config.toml
n_layer = 11
d_expert = 32
balance_bias = true
vocab_size = 11472
tie_embeddings = "early"
optimizer = "muon_variant"
Below are experts of layer 6 (counted from 0) of a mixture-of-experts language model. Rows are named router (the router's row for the expert) and show model dimensions 0-63. Each number is 128 + 32 x the weight over its row's rms, rounded and kept within 0 to 255.
After each expert's rows: "comes after" lists some tokens at least twice as common just before its tokens as in all text. This comes from a sample of Wikipedia text that the model never trained on. Tokens count by the router's weight.

# expert 25
router [195  94  89 102 134 185 117  93 123  80 154  87 128  94  57 173 119 180 113 126 134 123 150 148 171 133 151 132 134 148 108  49 132 150 120 112 154 149 176 156 115 158 134 136  90  64 129 156 102 151  80  99 119 197 157  99 151 138 161 133 145 132 137  83]
comes after: " |", "|", ";", "-", "\n", " |\n"

# expert 88
router [158 119 131 157  73 135 111 126 154 108 153  98 124 102 109 131 124 123 117 130 160 136 106 164 139 135 140 123  65 121 100 117 118 122 152  74 138 153 132 157  91 132 176 180 103 141 120 123 102 152  89 141 150 179 157  35 126 143  82 169 114 115 134 168]
comes after: " ", "–", " $", "8", "9", " a"

# expert 118
router [149 118 175 115 136 135  83  99  86 114 114  92 132 119  83 130 135 142 147 127 144 103 133 154  99 116 139 127 118 147  99 119 159 173 119 127 112 200 175 120 149  72 204 141 169 108 158 127 126 110 160 101 167 178 131 145 130 127 197 111 146 138  76 140]
comes after: ",", ".", " that", " where", " when", " but"

# expert 120
router [172 100 106 156  84 172  95  87 119  86 155  95 108 121  85 134  79 155  68 189 138 151 139 172 131 185 146  96 130 136 158 107 110 161 115  72 166 161 130 177 126 136 195 133 168 168 136 123  60 162 136  82 168 226 160 132 150 130 149 150 127 116 147 161]
comes after: " |", ";", ":", " in", " /", "|"

# expert 66
router [163 120 173  95 115 105  89 111 110  88 173  93 139 105  95 119 111 157 113 118 127 112 109 158 118 112 143 146 140 121 103 105 168 187 143 132 144 137 147 209 132 116 127 118 122 159 126 158 148  97 112  75 153 146 195 126 145 133 182 140 179  92 129 116]
comes after: ".", " in", " for", " on", " to", " at"

# expert 46
router [213  86 146 117  99 122 131 113 123 115 135 137  62 111 131 188 131 109 131 206 157  97 167 148  91 159 107 100 134 135 100 104  76 177  88  74 150 183 136 148 164 110 185 149 142 121 169 121 128 128 147 146 202 131 174 126 136 146 155 132 141 100 130  77]
comes after: ".\n\n", "\n", ".", " |\n\n", "\n\n", ")\n"

# expert 70
router [154 145 109 119 117 113 164  73 117  52 108 127 161  86 117 183 118 203 118 134 140 156 170 162 103 122 151 110 107 136 135  65 148 241 107 109 141 159 200 133 134 103 120 165 142 114 139 136 152 103  46 127 145 163 163 123  62 145 162 146 148 131 146 114]
comes after: " (", " \"", " |", ".\n\n", "\n\n", ":"

# expert 75
router [162 143 132 119 110 182  62  76 120  88 141 124  99 151 131 155  99 139 113 101 136 113 174 212 163 163 175 145 104 175  86 121 108 156  91  90 174 146 114 182 185  82 119 169 134 137 153 148 124 118  83 106 172 162 121  90 140 153 193 148 169 160 118 128]
comes after: " ", " (", "–", " −", " +", " #"

# expert 112
router [146 127 158 133  84 162 103  81 102  72 155 154 130 124 104 152 104 137 132 183 105  82 109 180  98 144 193 107 126 170 113 160 156 151  81 117 161 155 127 190 162 118 183 153 129 110 163 154 114 156  81 116 152 223 150 106  91 200 147 147 105 132 121 118]
comes after: " |", " ", "0", ";", "1", "2"

# expert 109
router [109  74 143 164 107 176 109 116  84 107 122 111 114 121 107 122 134 170 130 181 173 116 104 153 143 126 158 113 157 132 109  64 125 129 135  87 145 120 121 145 193 157 150 104 103 119 114 111 146 170  74  89 125 149 186  96 125 112 104 105 157 101  72 100]
comes after: " |\n", "|", "\n", ")\n", ".\n", "%"

# expert 117
router [180  84 129 102 101 177 120  90  93  77 205  92 141 109 132 183 139 174 140 153 132 121 142 164 135 112 115 132 146 146 118  87 108 120  84 111  99 169 164 139 135 174 130 179 148 128 108 144 145 143 109  74 110 183 140  96  61 178 158 102 110 159 125 124]
comes after: ")", "0", "1", "2", "3", "4"

# expert 69
router [127  52 102 144 107 115  92  82 150 122 142  99  97 110  96 148 115 123 138 162 174 138 109 164  81 130 148  91 187 159 102 113 139 152 112 117 137 143 141 201 116 120 172 154 148 133 118 144  92 203 115  87 170 143 138  85 163 159 176  92 117 127 143 139]
comes after: " the", " United", " of", " New", " in", " U"

# expert 49
router [190  95 164 146 126 180 114  82 150  78 168  69 120 139 118 120 122 146 133 170 143 125 112 226  85 121 110 154 116 142 131 150 111 142 125 103  96 171 126 139 126 126 123 144 108  94 158 126 151 158  83  77 163 199 212  99  45 162 118  94 122 157  94 124]
comes after: "0", "1", ")", "2", "3", "%"

# expert 65
router [177 153 175 160 157 109 131 114 131  93 144 145 108 170 109 113 115 183  92 145 158 128  95 172 177 139 124 139  90 168 117 122 165 102 115 124 119 173 175 151 137  94 113 159 124 131 131 174 163 150 160  61 123 142 164 143  90 164 154 116 163  69  80 114]
comes after: " was", " to", " is", " were", " be", " not"

# expert 78
router [155  95 142 111  99 123 110  93 104  88 188 125  97 113 137 145 162 103 106 127 167 137 114 162 130 130 147 153  95 158 137 148  77 158 161  96 138 127 126 176 168 106 162 166  96 125 119 156 158 111  96  78 155 179 156  29 108 128  87 101  82 111  84 151]
comes after: ".", " ", "–", "°", "1", "5"

# expert 62
router [137 122 133 134 145 122 165 106  91  75 112 149  78 169 115 159  88 115 102 129 140 124 152 176 145  99 101 140 136 166 128  77 130 138  68 180 146 144  90 171 147 128 143  92  76 105 151 131 107 133 128  51 155 171 178 118  94 154 127 149 145 111 118  90]
comes after: " |", " (", " was", " –", " a", "),"

# expert 93
router [123 147 128 113 136 126 112 115 156  97 146 155 119  87 115 119 135 166  75 149 198 109 119 155 107 118 131 141 114 158 156 125 105 172 182 140 138 115 107 169 142 162 150 132 131 107 170  72 101 153  75  65 117 183 159 121  86 127 118  69 120 102 140 105]
comes after: " |", "1", "0", "2", "3", "4"

# expert 21
router [146 141  83 165 130 143 147 119 119  70 148 102 151 107 137 147  90 127 131 137 168 134 124 137 146 118 127 122 139 153 156 109 119 140 156 143 100 154 182 151  80 165 182 193 124  95 143 196 120 126  58 129 113 155 144  93  87 170 119 115 100 134 162 151]
comes after: " the", " of", ",", ":", " in", " and"

# expert 100
router [145 114 154 153 106 124 116 135  85  80 121  89  69  72 124 180  87 133 102 140 162 157 181 129 118 127 114 139 136 165 114 158 125 165 116  99 162 201 152 138  94  94 178 150 145 148 102 157 155 140  83  59 174 148 196 122 145 151 111 143  98 139  89 126]
comes after: ".", ".\n\n", "s", "4", "3", "5"

# expert 24
router [119  74 124 128  75 160  92 111  71  93 175 111 152 124 106 150 132 102 111 128 177 120 151 207 120 165 168 124 114 129 162 152  93 167 109 135 135 157 129 133 123 145 202 136 187 140 155 139 154 127 141 132 182 151 181  93 138 111 139  87 129 117 110 111]
comes after: " ", ".", "–", "°", "′", " ("

# expert 0
router [171  98 107  83 124 141 113 100 134  97 162 101 125  85 104 192 130  91 131 116 119 137 159 132  87 140 146 167 108 194 149 120  96 110  86  83  89 179 144 192 115 150 165 167 134  72 125 152  97 137  73  98 180 138 149 125 107 171 129 121  84 132 159 149]
comes after: " the", ":", "-", " of", " and", " The"

# expert 17
router [139 122 167 142 141 153  61  98 156  65 105 111 129  96 104 134  46 122  91 107 163 118 171 208 139 161 153 140 109 148  99 133 101 195 101  99 141 151 117 188 181 153 174 163 182 147 116 144 129 132  70  83 173 166 110  84  95 132 172 135 153 118 148 131]
comes after: " ", " (", " −", " +", " $", "–"

# expert 15
router [122 142 128 143 145 115 146 155 100  68 135 152 109 129 108 153 139 151  92 185 134 124 209 111 176 102 106 157 133 176  56  58 107 147 108  78 166 133 150 180 146  99 107 122 116 157 135 165 126 120  61 134 169 134 156 119  97 126  84 140 138  96 152 110]
comes after: "==", "\n\n", ".\n\n", " \"", "===", "-"

# expert 92
router [201 110 125 113  97 117 141 112 131  32 142 131  48 106 118 153 124 132 143 144 145 100 126 195 143 140 132 153 127 200  85 116 113 166  99 148 140 159 176 138 126 101 100 103  95 149 119 133 121 136 102  73 166 226 173  88 147 178 134 101 138 131 126 118]
comes after: "201", "200", "202", "–", "199", "198"

# expert 45
router [180 105 149 173  89 114 155  74  44 123 154 123 102  81  93 144  99 141  67 127 145 106 144 130 107 146 119 118  91 173  91  77 109 233 133 112 124 169 146 158 125 109 148 169 147 137 126 156 137 105  77  89 154 147 133 119  99 117 131 151 143 178 104 118]
comes after: ".", ",", ".\n\n", " that", "==\n", " of"

# expert 32
router [204 144  94 105 133 115 136  95  60  87 147 173  61  77 145 127 146 147  79 139 171  88 117 162  70 103 169 117 154 133 118 115  86 126 162 103 134 143 113 164 171 124 158 148 142 117 141 157  81 127  49  74 133 166 210  70 123 200  95 166  89 133 112 126]
comes after: " ", "1", " (", "2", "3", "6"

# expert 94
router [165 131 118  77  83 144 144  88 157  90 146 118 105 106 155 132 124 167 138 176 168 127 134 176 100 143 158 109 170 140 175  90  96 147 126  65 140 125 127 212 157 189 191 178 151 157  91 156 106 138 128  94 143 168 135 130 108 184 155 143 120 133 175 143]
comes after: " |", " ", " (", ";", "–", "N"

# expert 121
router [123  90 111 112  78 135 106 107 137  90 138 125  78 115  82 110  87 110  47 181 124 115 102 191 113 208 110 132 147 136  96 133  65 188 112 117 112 175 172 109 171 163 135 183 126 121 114 123 168 152 105 139 164 186 149 130 130 155 175 132 136 126 122 138]
comes after: ",", " However", " he", " He", " that", " also"

# expert 60
router [166  74 110 109  47 143 126  85 109  70 119 153 117 105 129 157 137 154 147 108 132 141 102 148 118 142 133 133 142 151  83 164  84 149 145 141 140 155 142 140 100  95 119 131 106 116 101 140 130 136 112 149 197 135 122 125 165 174 117 133 104 152 124 137]
comes after: "201", "200", "202", "199", "198", " "

# expert 61
router [159 103 111 125 125 118 133 130  99 109 141  78 117 105 116 145 161 183  90 100 174 117 177 178 108 144 127 116 116 139 153 147 139 167 147  84 164 108 147 148 158 128 119 143 132 118  79 160 147 107 137  85 148 170 178 123 156 103 127 158 135 101  99 112]
comes after: " ", " in", ",", "|", " September", " October"

# expert 64
router [167 108 131 171 111 137 125 112  82  88 177 141  98 123  44 144 146 165 154 131 154 119 113 130 139 139 132  98 143 195 105 135  99 141 149  85 120 152 150 130 195 105 161 162 135  76  84 193  98 173  85  98 149 139 163 135 159 175 131 183  96  76 121 149]
comes after: " the", " a", " his", "'s", " The", " an"

# expert 50
router [202  56 139 113  83  97 139 121 116  67 198 153  94 155 121 164 133 138 135 166 157 104 156 156  97 157 124 100 141 172  98  70  91 149 123 128 151 127 180 172 167 114 120 134 180 110  84 108 113 121 145 132 150 135 134 153 172 139 106 102 128 117 145 127]
comes after: "-", "\n", ")\n", "\n\n", " •", " information"

# expert 102
router [135 100 118 107 106 162 112  61 118  93 143  99 159 134 119 108 148 170 167 117 166 121 196 180 105 121 190 143  94 166  88  84 108 138  72 106 160 112 132 188 125 136 135 195 129  95 133 165 136 154  50  57 137 127 105  83 143 155 145  84 135 144 141  88]
comes after: " ", " |\n", "\n", "-", "|", ")\n"

# expert 72
router [205  96 103 129 149  84 139 123 131 141 161 154 149 125 120 103 149  57 138 173 127 119 133 168  71 132 162 115 116 139 152 135 132 145 131 108  93 169 141 146  99  98 166 143 164 155 142 140 114 186 134  86 165 173 171  81 159 194 149 132 107 152 108  85]
comes after: ",", " |\n", "\n", " and", ")\n", " well"

# expert 71
router [159 115 119 156 119 117 101 127 121 102 177 150 106 134 100 126 102 185  77 182 160 126  81 120  88 112 156 146 102 208 139 107 102 164 115  79 131 196 166 125 174  80 141 154 124 158 108 166 141 160 172  86 120 174 177 109  94 157 143 157 135 131 129 133]
comes after: " and", " to", " the", " a", " was", " were"

# expert 97
router [150 135 113 138 124  96 163 110  68 101 118 158  93  83  98  99 121 135  96 113 156 134 103 193 107 101 138 104 161 135 152  91 137 135 154 131 169 123 111 146 171 141 132 138 175 143 133  97 122 122 142  85 188 200 180 144 146 149 112 144 104 103 140  76]
comes after: " ", " (", "–", " in", " January", " In"

# expert 85
router [118 136 123 109  99 118 143 144 131 134 125 148 115 165  95 113 112 155  82 155 139  97 146 157 168 146 137  93 139 161 106  91  94 130 140 124 135 145 162 122 137 151 177 136 134 134 150 175 100 146 160 124 133 236 183 134 133 160 111  91 159  72 102 154]
comes after: " was", " he", " were", " is", " He", " and"

# expert 110
router [166 138  44 161 114 172 139  90 147 116 171  97 101  87  92 184  49 142 120 143 209 114 148 137  96 110 147  99 128 170  77 127  63 153 126 131 138 110 138 141 165 134 169 154 152 127 120 169 122 205  77  78 135 156 176  37 148 122  69 175 117  91 123 100]
comes after: " the", " a", " an", " The", " and", "'s"

# expert 76
router [181  83  50 121 106 149 120  90 122 136 163 120 112 103 125 123 128 145 117 154 112 161 128 139 147 130 178 115 126 114 148 133 121 137 150  75 121 125 169 173  88 146 139 197 116  79 144 156  93 155 108  99 152 207 178 106 157 169 181 145  98 109 154 111]
comes after: " in", ",", "|", ":", " January", ";"

# expert 22
router [125 144 158 142 173 183  97 155 160  87 163 106 146 147 152 158 129 137  93 121 146 117 101 129 160 119 146 102 105 152 164  91 111 168 170 143 111 213 206 123 100 161 146 184 166  96 154 128 129 109  68 132 107 173 156 115  76 162 140  89 145 164 173 158]
comes after: ",", " |", " of", ":", " and", "-"

# expert 20
router [184 111 121 110  55 200  66  93 168  81 157 106  99 121  75  72  95 177  84 166 157 146 106 189 139 130 143 121 147 155 133  80  89 206 138  97 114 154 127 158 115 159 137 133 135 124 109 112  79 148 116  77 147 212 158 138 141 123 175 125 123 157 133 150]
comes after: " |", ";", "|", ":", " /", " October"

# expert 11
router [171  45 151 110 147 121 136  55  97 113 156 108  74 112 109 149  92 168 123 131 106  77 174 135 112 137 195 160 118 135 125 122 100 130 108  86 133 154 137  83 176 114 147 144 177 143 161 157 105 158 139 106 138 174 151  62 105 188 146 113 122 137 179 163]
comes after: " is", " as", " was", " it", " It", " he"

# expert 1
router [157 116 176 136 118 175 102  60 106  70 170 136 127 162  94 125 101 169  94 183 121 124 141 177 116 200 148 133 134 127 130 154 153 110  97  97 156 180  95 179 192  94 165 147  76 104 144 142 119 162  96  97 178 148 127  90 131 138 105 140 105 140 132  81]
comes after: " |", " ", "0", "1", " —", "2"

# expert 123
router [113 128 140 173  86 136 142 100 134  43 169 138 112 143  97 142  38 143 136 140 102 172 143 156 103 111 136 158  99 177 122  45 107 180 119 142 136 149 128 166 129 138 116 153 155 116 135 133 108 167  67  23 112 192 130 120 138 156 140  86 157 112 147 117]
comes after: " |", "-", "|", " the", " United", "),"

# expert 44
router [114 144 128 134 146 129 115 122 176 138 109 116  71 157  71 105 142 155  62 149 142  93  97 149 159 146 197 154 103 206 100 112 101 158 115 139 154 166 183 117 140 116 145 154 137 106 122 142 152 160 150 107 116 157 152 119 106 149 166 103 114 111 118 173]
comes after: " to", " he", " and", " who", " He", " also"

# expert 96
router [141 100 156  87 101 127  78 137 101  82 194 153 102 167  83 104 123 131  76 181 140 123 140 157 120 145 121 113 145 152  76 116  92 170 126 151 116 141 125 173 158 116 149 137  84 167 162 132 114 129 119  75 129 167 178 134 124 156 120  84 146 127 162 111]
comes after: "-", "°N", "\n\n", " /", "|", "″W"

# expert 119
router [144  93 116  90 102 149 122 133 116 106 134 137 109 137 154 148 129 167 120 119 152 139 112 153 175 184 114 120 114 143 120 149 139 126 126 158 128 196 152  99 126  81 122 135  83 158 103 146 102 129 139 124 179 159 127 138 153 140 134 134 130 137 105 108]
comes after: "201", "200", "202", "199", "198", "197"

# expert 89
router [172 114  81 140  98 183 157 119 108  95 102 169  87  97 170 143 132 161  91 171 162 167 157 107 180 105 188 149 125 133 104 117 114 170 123 102 171 163 138 209 136 126 120 151 176 175 159 135 110 140  64 160 196  95 148  66  86 141 153 107 137 131 141 119]
comes after: " (", "===", "==", " \"", "|", " Mc"

# expert 99
router [130 135 120 153 140 161 163  93 150 123 134 129  97 130  77 130 142 144 121 123 195 170 100 134 117 118 117 139 159 147 146 136 143 125 166 161 120 169 169 163  93 100 119 187  98 151 157 105 127 120 122 125 177 145 137  90  87 110 173  76 160 115 126 114]
comes after: " in", ",", " of", " New", " United", " South"

# expert 108
router [144  92 106 149 106 166  98  79 121  91 125  96 129 114 134 148 165 118 121 177 132 135  89 153 111 128 153  99 160 138 139  64 118  93 112  89 147 130 127 165 152 158 161 139 163 103 156 111 148 195  95  52 148 140 206  98 116 153 110 114 110 105 101 103]
comes after: " |\n", "|", "%", "\n", ")", "0"

# expert 3
router [139 113 118 128 138 129 153 108  55  95  98 153  64  77  89  83  75 128  91 115 130 126 107 158 104 100 108 127 163 126 123  57 144 136 120 109 163 126  80 136 114 132 122 140 166 108 107 144  99 122 157  86 193 175 159 125 122 135 117 151 104 133 182  46]
comes after: " ", " (", "–", "In", " In", " On"

# expert 27
router [171  71 165 116 143 151 105 159 111  69 117 143 141  64 123 103 143 194 130 159 117 132 148 138 104 167 137  39 134 160  93 127 134 132 134 120 149 145 161 169 112 136  99 159 125 187 117 163 153 173  88 127 176 173 194 126 151 176 113 135 139 134 158 145]
comes after: ".\n\n", "\n\n", " |\n\n", "==\n", "==", ")\n\n"

# expert 104
router [165 122 126 163 116 134  73 112  87  65 138 117 111 113 107  98  39 111 129 135  99 135 178 141  98 103 112 171 159 184 100 135 127 128 120 125 107 107 167 120 151 145 171 117 159 136 144 150 102 180 119  84 121 191 133  97 113 144  98 136 165  96 146 144]
comes after: " was", " the", " is", " a", " and", " as"

# expert 73
router [162 111  90 105  94 164  68 115 132 112 156  96 134  69  66 143 125 140 113 156 150  61 139 113 102 121 149 107  94 198 116 141  80 150 143  83 135 157  91 195 157 122 195 129 139  73  81 140  90 164 102  74 198 121 162  49 143 135 114 172  97 128 118 151]
comes after: " the", " a", " The", " and", " an", "'s"

# expert 98
router [178 147  99 114  90 163 119  60 138 123 138 169  91 138 147 146  97 110 145 110 128  81 179 230 131 154 137 101  98 132 111 122 108 105  99  81 172 128 121 159 148  79 153 167  73 111 178 168  93 140 107 128 171 154 140  80 123 175 140 145  93 147 115 149]
comes after: " ", ".", "–", "-", "°", "201"

# expert 4
router [143  86  56 107  92 167 105  97  57 128 152 109 115  69  81 183 120 180 137 126 195  88 160 126 144 147 156 108 164 199 137 135  84 122 118 132 155 176 156 143 172 107 158 140  93 114  88 113 113 139 142  79 182 134 160  46 102 123 158 153  63 166 116  96]
comes after: " the", " a", " and", " of", " an", "'s"

# expert 9
router [171  84  69 160  76 104 102 139  92  36 168 130  97 113 138 168 134 147 126 191 181 122 147 134 135 105 181 154 116 180  56 113 122 115  87  83 176 212 159 122 126 108 158 167 155 134  88 114 116 155  71 150 175 115 136  97 144 128 107 139 164 107 152  88]
comes after: "\n", ".\n\n", "==", "\n\n", "===", " =\n\n"

# expert 74
router [133 117 156 100 102 140  99 124 114  77 149  91 134  84 107 186 108 166 118 161 118 136 133 131 130 116 165  84 116 156 144  95  79  96 165  92  97 135 152 198 118 163 167 231 153  76 148 179 128 142  42 112 109 151 139  98  74 149 130 147 125 144 160 120]
comes after: " \"", " the", " (", ":", " T", " B"

# expert 6
router [175 102 123  79  94 169 106 123  65  31 156 144  79 120  99 145 139 148 103 164 138 128 144 135 120 126 121 120  88 181  82 132 117 132 135  91 117 114 153 138 165 139 138 160 148 168 110 111 138 128  97 117 171 139 163 155 121 143 111  82  90 102 146  97]
comes after: "==", "\n\n", "-", ".\n\n", "|", " |\n\n"

# expert 29
router [172  52 125 183 145 111 147 122  86 114 125 120  76  90  92 163  70 168 121 142 109 120 157 132 131 149 115 153 115 123 113 109 133 154 117 128  92 197 170 124 124  87 152 138 129 132 137 182  73 137  99  99 121 235 157 117 131 142 113 129 160 133 123  83]
comes after: ",", " is", ".", " as", " was", " by"

# expert 37
router [184 115 143 110 114 125 155  56 118  84 167  98 109 115 143 117 130 124 139 113 122 154 150 215 104 134 141 126 153 157 152 125 105 196 117 142 179 176 169 189 137 162 129 202  93 127 154 123 168 103  75 111 139 203 154 130  85 186 171 105 149 129 150 151]
comes after: " |", "-", ":", ";", ".", "|"

# expert 54
router [138 122 104 160  96 172  99  85 126  91 187  98 140 124 107  86  64 132 119 135 236 154 160 152 117 172 132  75 109 158 118 139  86 180 103  95 142 122 136 131  91 178 175 187 130 176  99 105 142 180  94 103 120 142 192  58  75 123  73 150 144 101 171 105]
comes after: " a", " of", " the", " and", " for", " in"

# expert 113
router [218 107  74 102  79 198  73  92 117 120 194  91 117  97  99 134 116 177  87 151 128  69 153 134  98 185 143 127 128 186 167  85 140 119 144 159 123 172 174 162  79 157 130 105 119 154 103 100 146 153  66  70 135 174 162 104 101 141  92 126 108  93 116 146]
comes after: " of", " in", " to", " for", " on", " with"

# expert 59
router [187  70 144 129  85 113 127 102 109 109 145 101  78 108 127 129 143 116 125 113 180 151 175 128 110  98 115 119 142 153 151 147  89 142 122 129 146 142 140 198 197 101 119 147 112 139 121 103 143 139 101 125 125 138 187  81 106 128 151 117 148  81 120 133]
comes after: " in", " at", ".", " from", ".\n\n", " during"

# expert 13
router [163  91 101 136 140 106 134 109 105 101 118 143 113 130 109 134  99 165 107 167 122 130 192 152  86 130 138 118 135 182 153  83  67 154  98 182 159 125 184 142 109 144 122 147 132  73 107 132 156  96 114  84 127 104 201 107 165 134 151  94 127 110 104 126]
comes after: "\n", ")\n", " |\n", ".\n", ";\n", "==\n"

# expert 48
router [175 130  95 194  61 101  89  61 108  66 169 133  91 140 105 103 125 170 129  91 143 119 117 214 139  96 132 147 121 142 139 172 119  95  95  72 136 118 154 159 145 158 184 162 130 130 104 117 154 118  93 101 133 158 142 116 158 137  90 159  82 159 147 157]
comes after: " ", ".", "–", "1", "2", "3"

# expert 68
router [140 134 204 155 143 143 162  95 148  33 160 135  99 141 111 136  94 134 149 119 109 122 153 149 113 106 132 117 135 158 143  69  84 175 116 168 156 153 163 170 118 128 149 173 144 124 189  92  93 141  72  50 119 205 125 139  90 165 141 118 172 121 153  94]
comes after: " |", ";", "-", ",", ":", "|"

# expert 67
router [177  90 106 103  72 124 119 117  81  37 223  86  89 142 168 142 121 100  92 151  99 147 121 138 142 128 141 103 115 169 121 100  84 134 138  96 118 133 122 141 154 129 168 136 131 154  92 128  72 143  64  61 179 144 151 117  68 124 119 137 152 166 128 114]
comes after: " |", "|", "-", "==", ";", " No"

# expert 90
router [124 124  81 144  79 155 119 125 141 138 177 147  66  85 126 138  93 118 132 116 125 180 103 114  83 154 168 145 152 191 107 136 143  98 153 108 118 174 136 138 105 139 126 178 145 148 161 157 100 135  40 101 140 129 142  56 156 131 119 134 176 138 122 159]
comes after: " the", " New", " of", " in", " United", " South"

# expert 114
router [144 138 172 109 117 190 124  88 103 120 162 114  85  98  79 142 132 174  88 152 209 118  97 154 110 136 147  95 121 155 124 123 105 140 158  84 113 118 128 155  81 138 141 123 129  79  87 116 146 147  31  85 135 136 156 108 111 165 171 158  81 140 160 123]
comes after: " the", " of", " a", " The", " on", "The"

# expert 35
router [175  61  82 155  58 125 111 116  70  75 171 109  93 108 135 157 118 133  85 162 126 133 127 137 112 158 143 112 118 159 134 118  91 123 160 108 137 148 130 114 127 126 176 122 162 131 104 121  77 119 120 129 163 161 137  85 108 114 100 151 179 134 140  96]
comes after: " |", " Votes", ".\n\n", ";", " Candidate", "\n"

# expert 38
router [182 101 142 134 107 155 126 102 114 103 155 110  58  85  32 186 113 166 150 138 158 146 123 139 103 130 183 102 147 126  94 102 162 102 123  99 102 115 166 120 169  97 160 140 175 137  98 130 122 140  95  87 151 143 170  84 152 146 172 134 100 123  73 124]
comes after: " the", " a", " his", " The", "'s", " first"

# expert 111
router [189 110 112 128  46 164 114 142 133 139 175  98  98 101 119 104  78 139 120 129 140  63 107 108 182 205 170 114 150 132  92  94 149 131  98 146 151 171 183 128 147 141 141 199 150 122 128 115 139 115  55  87 168 182 175 120  71 129 126 131 136  63  82 133]
comes after: " of", " for", " in", " with", " on", " to"